Experts of a small language model: 18.3M parameters.
Below are experts of layer 2 (counted from 0) of a mixture-of-experts language model. Rows are named router (the router's row for the expert), up (a neuron's input weights, with its number) and show model dimensions 0-127. Each number is 128 + 24 x the weight over its row's rms, rounded and kept within 0 to 255.
Before each expert's rows: a language model's description of what the expert responds to. This comes from a sample of Wikipedia text that the model never trained on.

# expert 45
What it handles: Domain topic modifiers
router [ 96 190 146 157 147 130 120  92 121 160 147 100 104 118 121 120  95 137  83 139 127 136 123 113 116 110 136  87 131 131 139 106 142 143  96 139 164 122 166 173 172 104 128 170 128 118 124 111  77  98 139 158 135 127 142 132 144 113 169 135 100 129 124  89 113 121 126 119 137 120  91 113 105 170 148 118 110 130 138 155 109 175 151 108 138 161 110  92 137 168 135 134 130 165 107 111 133 118 129 174 102 144 126 140  82 118  97 153 133 115 125 155  98 191 131 129 134 173  96 149 105 131 141 141 172 142 123 151]
up5 [137 118 114 111 125 101 128 138 120 125 142  79 128 114 122 147  98  96 115 139 145 143 139 156 174  98 121  98 127 129 122 131 186 133 146 104 125 163 164 131 121 111 142 173 130 119 139 112 122  61  75 160 110 116 138  85 143 104 160 139 131 120 103 122  95 129 121 125 185 119  97 152  92 144 123 144 165 141 142 145 137 121 124 131 118 163  90 108 105 125 121 111 144 104 148  76 127 112 147 137 162 108 153 130  85  69 108 136 114 129 176 127  90 142 115 132  94 156 117 154 104 102  93 103 115 138  98 137]

# expert 0
What it handles: Word-initial verb/noun stems
router [129 132 120 121 134 118 159 122  89 123 126 124 116 124 141 140 108 127 104 101 131 143  89 158 106 137 129 130  99 136 137  96 154 126 111 166 112 116 131 148 163 114 112 182 118 100  99 137 122 166 138 135 150 113  95 113 152  82 169 149 138 139  99 132 128 105 134 186  92  95 104 119 140 130 132 140 112 107 125 155  98 163 134  81 107 138 124 138 104 122 130 144 141 123 126 146 126 115 121 183 108  91 107 155 120 140 130 153 111 151 118 182 124 178  74  77 153 174 156 187 163 128 154 114 133  99 115 139]
up2 [ 90 123 169 153 120 118 148 176 158 120 140 130  91 120 178 111 102 132  89 119 184 122 116 122 158  98 108 168 124 144 103 101 112 173 126 102  97 142 158 114 102  95 139 134 127  96 175 114 183 151 137 128 144 118 133 106 138 151 117 143 200  84 130 128 125 169 161 166 124 149 138 124 139 105 129 118 128  95 143 119 105 109 116 122 119 123 101 119 137 147 114 110 104 113 127 119 143 132 122 151 109 104 141 115 151 124 169 142  63 162 131 107 135 113 149 136 149 104 127  94 114 133 138  87 117 113  97 113]

# expert 17
What it handles: Year digits
router [ 90 137  73 144 130 142 151 133 120 113 121 102 150 141 145 130  71 128 145 101 106  89  76 137 117 137 123  96 122 120 148  78 165 123 113 101 148 148 142 157 136 133  81 133 131  86 102 106  94 123 142 133 129 114 109 135  97 110 164  99 153 123 124  98 121 164 127 133 117  93 124 149 127 149 144  73 117  84 167 104 137 137 129  88  98 104 170 138 117 174 113 158 114 139 104 157 141 168 156 137 120 108 113 146  76 148 128 138 126 108 116 140 131 122 104  99 134 149 135 156 129 148 159 171 108 130 155 154]
up1 [130 108 103 147 104  79  83 150 141 136 104 150 113 104 158 146 131 126 101 132 149 139 128 169 111 109 131 144 153  86 154  77 185 118 130 139 121 136 116 136 102 125 133 106 115 124 155 149 126 114 103 157 132 145  84  76 151  93 147 154 146 140 100 124  85 133 125 152 129 153 112 112 157 118 123 137 138 132 163 141 112 149  92 145  90 126 126 180 134 119 126 149 126 137  83 110  78  92 159 130 141 114 134 119  70 130 114 163 139  96 122 158 124 109 104  94 138 108  97 119 161 134 116 130 130 171 163 162]

# expert 24
What it handles: LaTeX and foreign bytes
router [105 123 145 164 123 104 151  92 111 112 173  99 114 116 157 154  73 114 112 137 115 138  97 127 143 113  96 117 136 153 166  92 141 129 106 121 133 155 138 140 155 116 127 169 120 133 113 132 113 122 151 133 135 139 140 141 133 109 125 134  97 127 131  77 123 141 122 115 102 105 177 118  85 184 155 120 161  91 182 130 141 146 120 131 108 147 141 127 140 165 157 158 146 149 141 160 137 104 101 139 138 138 119 102  74 120 146 138 107 166 156 160 103 165 123 104 164 132  79 161 137 152 146  92 162 115 172 129]
up1 [106 135 110 133 161 150 126 127 151 113 180 137 130 130 112  81  85 112 125 137 161 116 102 174 132 135 161 110 123 149 121 100 146 108 102 112 108 122  91 131 146 143  66 139 149  98 128 122 111 160 106  77 126 175 147 113 157 148 102 108 137 151 115 136 161 132  85 118  89 121 105 135 121 134 135 150 129 130 139  79 144  82 126 144 129 154 156 150 122 124 127 118 145 129 142 167  68 105 144 129 113 167 124 147 122 113 133 108 121  91 110  99 120 170 101 155 112 161 147 120 130  92  69 109 126 106 127 160]

# expert 63
What it handles: Short foreign-word endings
router [133 163 122 166 158 120 119 160 122 154 157 129 123 128 151 120 114 151  81 146  97  96 131  80 126  91 107 102 107 105 133  99 115 113 124 160 140 128 148 125 139  79 119 150 137  94  85 104 128 141 143 134 127 144 102 156 126 130 132 137 114 117 145  93 116  98 197 118 148 136 162 117 125 121 125 153 125 107 151 131 111 177 137 131  83 138 111 112  99 160 141 141 181 134  76 127 125 124  94 188 103 141  73 116 111 124 134 134 128 123 150 150  96 131 103 100 151 149 158 125 137 165 138 156 169 128 114 161]
up2 [128  78 105 120 138  62 116  99 138 124 149 138 165 160 120 127 114 101  84 144 119 103 143 134 129  99 154 145 132  89 193 141 114 131 135  88 113 139  86 117 109 140 120 149  89  81 132  90 126 135 147 188  95 115 156 141 147 154 134 103 126 122  67 123  91 112 156 138 132  89 134 127 151 109 146 152 110 140 128 134 176 128 125  92  94 140  93 144  80  95 129 132 122 111 135 131 152 147 135 118 159 148 109 147  85 139 159 152 162 133 140 129 123 135 112  91 125 114 111 131 103 143 123 127 119 126 144 122]

# expert 7
What it handles: Word-final suffixes
router [121 164 109 142 148 110 125 156 112 138 176 134 117 112 172 132 102 111  90 114 110 122  77 156 120 143 104  87  82 160 123 109 152 111 114 141  88 119 138 129 144 113 112 144 143 121 107 129 159 108 120 138 133 153  97  93 127 142 147 112  96 138 107  72 154 152 151 116 165 101 107 155 118 148  91 119 126 126 150 128 118 192 134 101 122 148 112 102 106 127 123 151 124 133  88 134 159 144 155 138 135 113 127 161  59 112 130 142 125 114 135 150 181 110  92 117 145 181  99 182 128 143 145 123 131 128 130 145]
up2 [147 170  97 125 128 141 123  97 188 134 139 107 130 127 170 118 171 129 122 127 120 157  86 147 140 134 144 136 168 124  87  66  97  82 118 121  91 127 141 108 125 118 109  93 106 153  85 166 128 141 133 138 103 158 122 124 106 169 118 144  98 106 134 147 107 149  95 151 133  82  87 107 158 148 117 125 128 108 159 156 145 106 138 107 160 121 120 124 147 134 134 139 138 173  96 117 166 161 150 120 173 153  88 106  85 129 134 125 110  99 139 119 129  91  78 138 149 121 125 120 126 114 135 118 123 140 148 133]

# expert 44
What it handles: Section and table starts
router [121 155 174 176 156 109 146 148 105 104 162 111 135 119 135 108  93 122  89 111 131 137 118 136 106 100 145 101 145 139 111 104 176 154 147 161 133 164 149 148 151 145  85  99 106 110 117 106 108 133 135 126 151 120 124 150 123  86 116 123 125 132 141 109 116  98 166 133 134  75  99 112 117 143  93 169  94 106 157 147  87 166 124  93 135 178 138 103 147 148 127 164 136 129 135 146 104 182 127 145 152 126 136 113 113 119 107  99 186 135 139 134 125 148 155 132 128 165 139 131 116 116 145 115 126  85 186 138]
up2 [ 94 116 121 163 162 116 140 135 130 121 148 167 168 110 131 110 109 125 154 120 133 130 117 126 146 157 163 115 101  99  75 103 110 136 136 155 107 138  85  86 160 103 135 141 107 130  96 118 102 116 124 140 146 105  75 139 107  65 127 135 119 137  97 182 130 157 150 140 138 122 100  86 104 116 139 161  95 137 175 139 102 111 116 165 153  88 130 142 145 176 141 147 151 111 120 110 112 142 166 113 110 145 149 169 111 126 146  89 157 138 144  86 109 125 106 118 140 138 125 138 124 117 138  80 163 113 133 108]

# expert 14
What it handles: Wiki page structure
router [121 134 113 149 151 117 180 128 109 129 141  84 101 120 128 120 112 103 119 127  83 144  99  91 133  99 109 135 125 125 162  59 109 113 127 138  90 140 163 139 128 173 150 149 114 129 133 139 155 120 166 127 150 112 133 153 112 123 116 173 123 120 151 149 130 172 168 165 168  91 126 104  93 184 139 112 132  81 161 123 135 131 119 119 105 119 100 117 153 138 115 175 124 185 128 166 168 162 150 133 109 133 110 114 102 137  94 101 127 110 123 157  95 149 123 136 116 122 127 163 112 141 159 108 133 122 150 141]
up2 [125 139 146 136 139  92 138 139 104 108 174 119 112 137 124  68 136 127 128 114 116 135 135 151 161 121 102 116 116 118 116 124 122 163 144 128 127 149 137 146 141 163 101 127 109 106 123 127 108 171 139 149 119  97 136 160 178  89 101 120 125 142 165 158 123 155 149 116 120 127 110 145 106 133 105 203  96 117  89 145 152 132 133 168  58 103 155 160 107 115 105 117 162 109 127 113 161 138 130 121 139 126 150 172  92 107 115 127 124 133 110 123 163  85 129 106 139  98 126 118 118 153 162 137 133 140 175 191]

# expert 15
What it handles: Plural noun endings
router [126 157  99 175 164  74 127 126 123 119 155 143 116 165 134 131  74 125  81 126 105 100 135 102  93 144 132  79  97 101 130 132 176 136 127 112 114 117 137 137 154 119 124 173  81  98  99 111 110 147 111 146 197 149  80 100 143 142  96 120 151 111 153 123 116 126 166 147 109 130 113 147 102 157 110 114 125 144 155 152  74 141 125  95 110 118 127 124 125 154 129 154 105 139 140 119 165 135 124 165 139 121  93 122 117 110 138 108 123  94 127 116 136 130  85 129 148 151 110 149 115 156 146 104 151  95 125 152]
up2 [116 138  95 124 100  97 119 114 158 183 139 185  96 167 128 138 114 148 127 134 159 149 112 121 129 146 105 130 156 150 123 197 117 159 187 117 148 158 132 139 124 110  83 183 124 131 117 113 190 155 136 127 152 136 133 121 117 134 104 155 143  94 115 134 126 134 114 158 118 117 109 153 129 139 157 131 149 145 151 108 122 132  95 103  79 121 143 114 126 150 114 121 132 127 156 113  67 118 160 151 127 137 159 118  85 127 122 154 108 142 116 117 146 121  91 100 137 126  82 128 111  95 145 127 127  81 124  98]

# expert 41
What it handles: Inside parentheses, quotes
router [ 89 141 137 140 124 104 132 118 127 125 193 100 100 104 127 161 114 108 130  95 123  92 112 132 140 125 124  78 120 115 169 101 145 164 132 125 131 132 108 110 175 101  79 127 150 130  98 133 108 152 121 128 155 105 106 157 173 133 142 154 138 148 131 113 124 153 140 147 136 141 133  85 122 145 150 119 128 116 151 130  94 145  99 107  66 114 157  80 132 155 151 141 127 125 127 160 143 142 135 165 107 142 111 109  94 162  69 147 145 139 142 144 125 132 108  53 167 136 106 135 116 127 140  95 122 121 117 169]
up1 [ 81 106 139 132  78 137 163 157 118 151  90 106  93 133 107 144 184 143 130 148 126 146 150 101  91 109 126 116  97 177 113 131 140 116 133 111 127 157 143 142  97 120 135 154 158 148 121 148 138 151 133  58 128 152 134 134  99  88 138 124 131  98 142 148  97 159 116 120 175 105 110 108 108 120 110 133 135  68 107  88 116 148 155 102 112 102 156 150 118 112 134 155 114 117 100 110 135 112 133 106 158 162 110 163  97 131 123 117 154 116 118 140 124 167  82 158 143 162 111 143 117 149 155 118 156 143 160 132]

# expert 51
What it handles: Sports results formatting
router [111 136 130 113 153 102 147 120 118 134 158 120  92 105 132 112  83 128 131 123 116 107 104 135 148 122 108 103 125  98 110 118 130 118 111 136 119 135 126 137 114 119 119 128 112  82 109 108 147 158 146 115 172 121 121 148  92  98 177 149 130 128 156 145 114 155 118 170  99 104 148 128 151 185 188 108 106 108 165 146 147 128 138  92 109  96 122 122 123 163 106 147 161 136  84  92 130 126 130 146 143  55 126 149 107 131 116 141 176  80 112 149 144 128  88  76 155 155  99 165 146 125 158 131 136 130 144 154]
up1 [157 123 131 133 129 102 115 105 118 119 121 123 140 128  95 105 154 114 132 105 134 137 148 158 111 126  90 157 123 126 164 114  81 109 125 164 126 151 122 145  93 166 104 117 155 115 128 124 124 147 149 105  87 138 144  80  95 135 116 186  83  91 178 122 134 101 118 124 148 104 151 152 128  69 107 145 164 135 118 121 107 126 131 102  78 109 134 103 142 171 118 119  93 169 144 126 139 151 108 170 112 124  85 131 104  98 149 132 142 149 121  91  83 124 100 108 158 126 113 143 125 119 134 121 144 100 151 185]

# expert 13
What it handles: Possessives and determiners
router [132 160 119 146 150 110 147 132  92 120 149  79  88 134 120 118 110 103 112 146 144  80 138  90 156 124 147 161 109 107 150 127 157 125 119 145 137 115 154 130 165 114 115 136 133  95  90  78  94 190 158 140 142 149  74 114  97  77 103 119 101 123 132 138 121 131 148 157 152 113 102 155  99 120 148 115 173 124 156 133  99 153  97 121 116 120 108 123 184 173 138 134 130 137 126 144 124 126 136 164  97 126 117 139  88 151  87  91 170 156 137 122 126 139 125 117 154 134 113 137  95 145 127 157 157 121 144 144]
up2 [113 109 124 101 157 124 146 118 113 148  77 127 143 126 127 122 114 107 158 124 160 101 128 125 112 165 141 149  94 133 151 124 134  99 108 108 147 116 149 159 138 191 132 130 141 143 170 100 125 151 117 129 121 153 129 117 121 133 113 141 138 163 163 159 144 100 108 135 164 108 119  79  99 123 129  79  81 109 160 137 115 130 107 138 170 104 151 173 146 163 125 136 155 140 159 144  92  94 183 149  93 123 182 154  97 147 139 135 143 156 154 136 118 116  93  99 124 162 129 135  81 137 171 141 127 140 140 134]